python train.py --num_hidden_layers=16 --hidden_size=96 --n_experts=256 --experts_per_token=4 --d_expert=32 --d_shared_expert=128 --hidden_act="tanh_gelu" --moe_layers=[0, 1, 2, 3, 4, 5, 6, 7, 8, 9, 10, 11, 12, 13, 14, 15] --router_score="sigmoid" --normalize_top_k=true --routed_scale=1.0 --balance_loss=0.00255 --balance_bias=true --init_std_router=0.00796 --lr_router=0.000801 --num_attention_heads=3 --num_key_value_heads=3 --head_dim=32 --vocab_size=11124 --norm="layernorm" --norm_place="pre" --norm_eps=1e-05 --positions="rope" --rope_theta=2830.0 --rope_fraction=0.5 --qk_norm=false --attn_scale=0.177 --tie_word_embeddings=true --parallel_block=true --init="normal" --init_std_qkv=0.051 --init_std_o=0.0 --init_std_up=0.051 --init_std_down=0.0 --optimizer="muon_variant" --learning_rate=0.00722 --lr_mult_down=1.5 --beta1=0.95 --lr_head=0.00766 --max_grad_norm=2.0 --warmup_steps=200 --schedule="wsd" --decay_fraction=0.54 --decay_shape="linear" --final_lr_fraction=0.1 --batch_tokens=65536 --max_seq_len=512 --doc_mask=true --train_tokens=214100000 --max_steps=3267 --dataset="wikipedia_en"
Below are experts of layer 13 (counted from 0) of a mixture-of-experts language model. Rows are named router (the router's row for the expert) and show model dimensions 0-95. Each number is 500 + 40 x the weight over its row's rms, rounded and kept within 0 to 999. Numbers have three digits each.
After each expert's rows: a language model's description of what the expert responds to; "raises" lists some tokens whose logits its average output raises strongly, later layers aside. This comes from a sample of Wikipedia text that the model never trained on.

# expert 45
router:496523501471431525515497488524559513492481404509537563472603493476499486493510509558442482462562524550540504538464516518481547459543466477471513491549563554486471528562538521502519513487526464491487526565481404436534545434461508523542494522398539444445550480456489508514449547463496457562
Description: Score and table punctuation. Dashes, pipes, plus and minus signs between numbers in sports tables, scores, and records, plus month names in dates, such as 17–13–2.
raises: "3 ", "4 ", "7 ", "5 ", "10 ", "6 "

# expert 50
router:496547494514462536555432528509526450465448470490521557493548503512528467511550562523421501509562487526516469521490508458449493449587447489481550522520557539396450466525531480517526524538563543537521436517507409485500526439518462518490487549461543527433509438475541492516531584527485436507
Description: Unit and symbol letters. Single letters in units, formulas, subscripts and abbreviations in scientific text, such as nM, Hz, mmHg, M_{k}, kg.
raises: "ra", "air ", "ue", "ri"

# expert 16
router:536501514463533477497514548498508456509496491502496507533525563490524439476561604487475480499547479453506429583484487503528561458555443503464525488540507487449490445534549504465531528524535514502558492553499501432524576478385427484496543482452470470433586503418513528453520490438518482504
Description: Word-initial stems. Opening pieces of longer words after articles or conjunctions, such as ass-ault, meas-ure, ex, cont, Ar, sec.
raises: "our ", "its ", "riv", "history", "history ", "-"

# expert 58
router:536490463475510507548540486492516534501483480467507571487523534562477422451513565535409477464523492477471478531527477519472523531536454568484505511532566495441422549530489466536518546594504531492459430496466458440536531469474496504547566536423569518427544481490500466473563550491452447466
Description: Latinate stems in c. Word-start pieces ending in c like fac, direc, diffic, fec, dec, as in factors, facades, faculties; also taxobox Binomial labels.
raises: "| ", "|", "of ", "compared ", "in ", "from "

# expert 57
router:510505488507462462509428482525529527492449463502571528412584572516553429509542536561472498465514446519513521530454486483463583521526395538486532491520495497475482489562517503518537505490498535534533411474484440426571513451455483443588487505455523509477567516470534533491531477522512523534
Description: Surname endings. Final pieces of surnames and closing quotes or parentheses before pipes, dashes, or slashes in tables, credit lists, and track listings.
raises: "etc", "which ", "| "

# expert 41
router:484546573504502462559530542509507511480480508416525544454519502511496384509546582584479522524514478554480534546496497514493545441511448516482506508519528496474511469540549473486516525532539462471518436584516471494518541455479432518538517495507547441445507468363491445470543556488473464528
Description: Plural and -s endings. Word-final pieces ending in s inside longer words or names, such as -es, -os, -ians, -ers, in Genesis, Madagascar, cancellations.
raises: "cri", "por", "port"

# expert 27
router:533537496472434498576462505495534494508481448479478557483580516544515488494554603553381532515502472518413488533509464551497497481562431480457569518575442494472461447532480470482526519514505462555553477521544480486539493449472456491544506547505510513396529523458475474531484504492540485522
Description: Lowercase word beginnings. First lowercase pieces of common words split into parts after articles, such as li in lives, ti in tips, reli, preser, arriv.
raises: "eck", "eck ", "en"

# expert 46
router:481506482451464523509492540454521509471463490509500563466560531473524470439561506588449437453480487511490478551476461517416536509576502455496576581536499525529469460471525458447557517502528493545523495567463448491512571394467500477547558540496522471467553472480557546484513528523511442544
Description: Military names. Military and war words in proper names such as Army, War, Air, Navy, Corps, Infantry, as in World War, British Army.
raises: "\"", "en", "(", "is"

# expert 6
router:494504517506431533495480529479535460496449408521483530429574560552517494500482521531434443496539528540469496549493460502484598474541461468441518509571500500455475486554522527492536487482494523518525511501499440442554524392414487479527537528458510463524550464486471554509510577482539450573
Description: Table cell separators. Pipe separators and signs after numbers in Wikipedia tables, especially sports league standings and career statistics, such as 26 | 8.
raises: "— ", "– ", "1 ", "11 ", "10 ", "-"

# expert 24
router:464564495440444516515533495497515528558435425415557552477499531482504448491505512500452468517493452536451521596448521544484601482538451500453528533528563514522508527535528461474517544541518501503504422498498438481518541460420457482555531498471520529445513517444547555502528496572469458517
Description: Place and institution names. Ends of proper names and name words for places, streets and institutions, such as Historic, Street, -wood Cemetery, Memorial.
raises: "and ", "Academy ", "to ", "with "

# expert 38
router:516553541442464492534504532470499548531487464467528535465518529479453440512528563490451432462523506410437503492472403471496545534576485464454549563494544458496496441536499505480541601551468482502525471557543489475554554467508481457511541511452555492422540529506492513521518585487459524521
Description: Word-start syllables. Opening syllables of longer words, such as Mon(orail), mon(umental), doc(tor), rec, An, Nic, collec.
raises: "ti", "op", "kn", "on "

# expert 61
router:521538501501502541511498487485577470492480474504514541442623558505485498428525537535496480473528510457497486497489483531428644454534428519457539522560506511451457489506547431526543548480552509545477492518510407463523562457392476471519512489469536479480490502477512513530519537461478490509
Description: Opening parentheses. Opening parentheses after names or teams in infobox lists and tables, introducing years, ages, relations or goals, plus He, was.
raises: "199", "200", "198", "201", "202"

# expert 35
router:468512468513491497549525519476501580533471457441528540451501523518509481440542503546416480443514489572516461524505465492464500516545456529472550510554535466464427508591504515500517523578573529454470444500556429413511559469510433468566539539498476489431556516452492538530537517541510490493
Description: Name particles and of. Name particles and first names like van, von, ibn, Al, Anne, plus of after place or title nouns, as in Lord of Appeal.
raises: "recording ", "featured ", "also ", "included "

# expert 0
router:479540483491455515475522498485482488460459443507481550430526560502503428458523507559485475477515470507461508516466519491449610462574504541473520496492513494515512503582614459431492516530530510517549433505486479457519498423443486456533525552481525529479595486468507560524571530546530428535
Description: Institution title nouns. Head nouns of organization or office names, often before "of", such as Order, Council, Minister, University, Committee.
raises: "of ", "for ", "on ", "until "

# expert 55
router:488491546445399514523518518497529493457448425537538541463514487554538455526526554532496536512499511488445404548451513544473576442538442492487550534561483551492465480505496474463478517456511477484512496497496385495559540486466466575499529504526500524417548550443466528489545528563516536500
Description: Mid-word syllable pieces. Word-initial fragments needing a continuation, like wor, cou, descri, colum, pat, ear, often in surnames and rare words.
raises: "den", "ce", "dens"

# expert 1
router:470558529503466547548511529508501517591449496455525555486510508526494457401539528527387437493484518536504469538454504541469517487507435540404566486505528511442445476563490447500555537573527524535510441502499463408511513487472489492535506570507467523441537521460551530523505507547521496503
Description: Proper-name first words. First word or piece of multiword names and titles, such as New (York), Best, Green, Cleveland, and N in coordinates.
raises: "in ", "to ", "(", "was ", "by ", "is "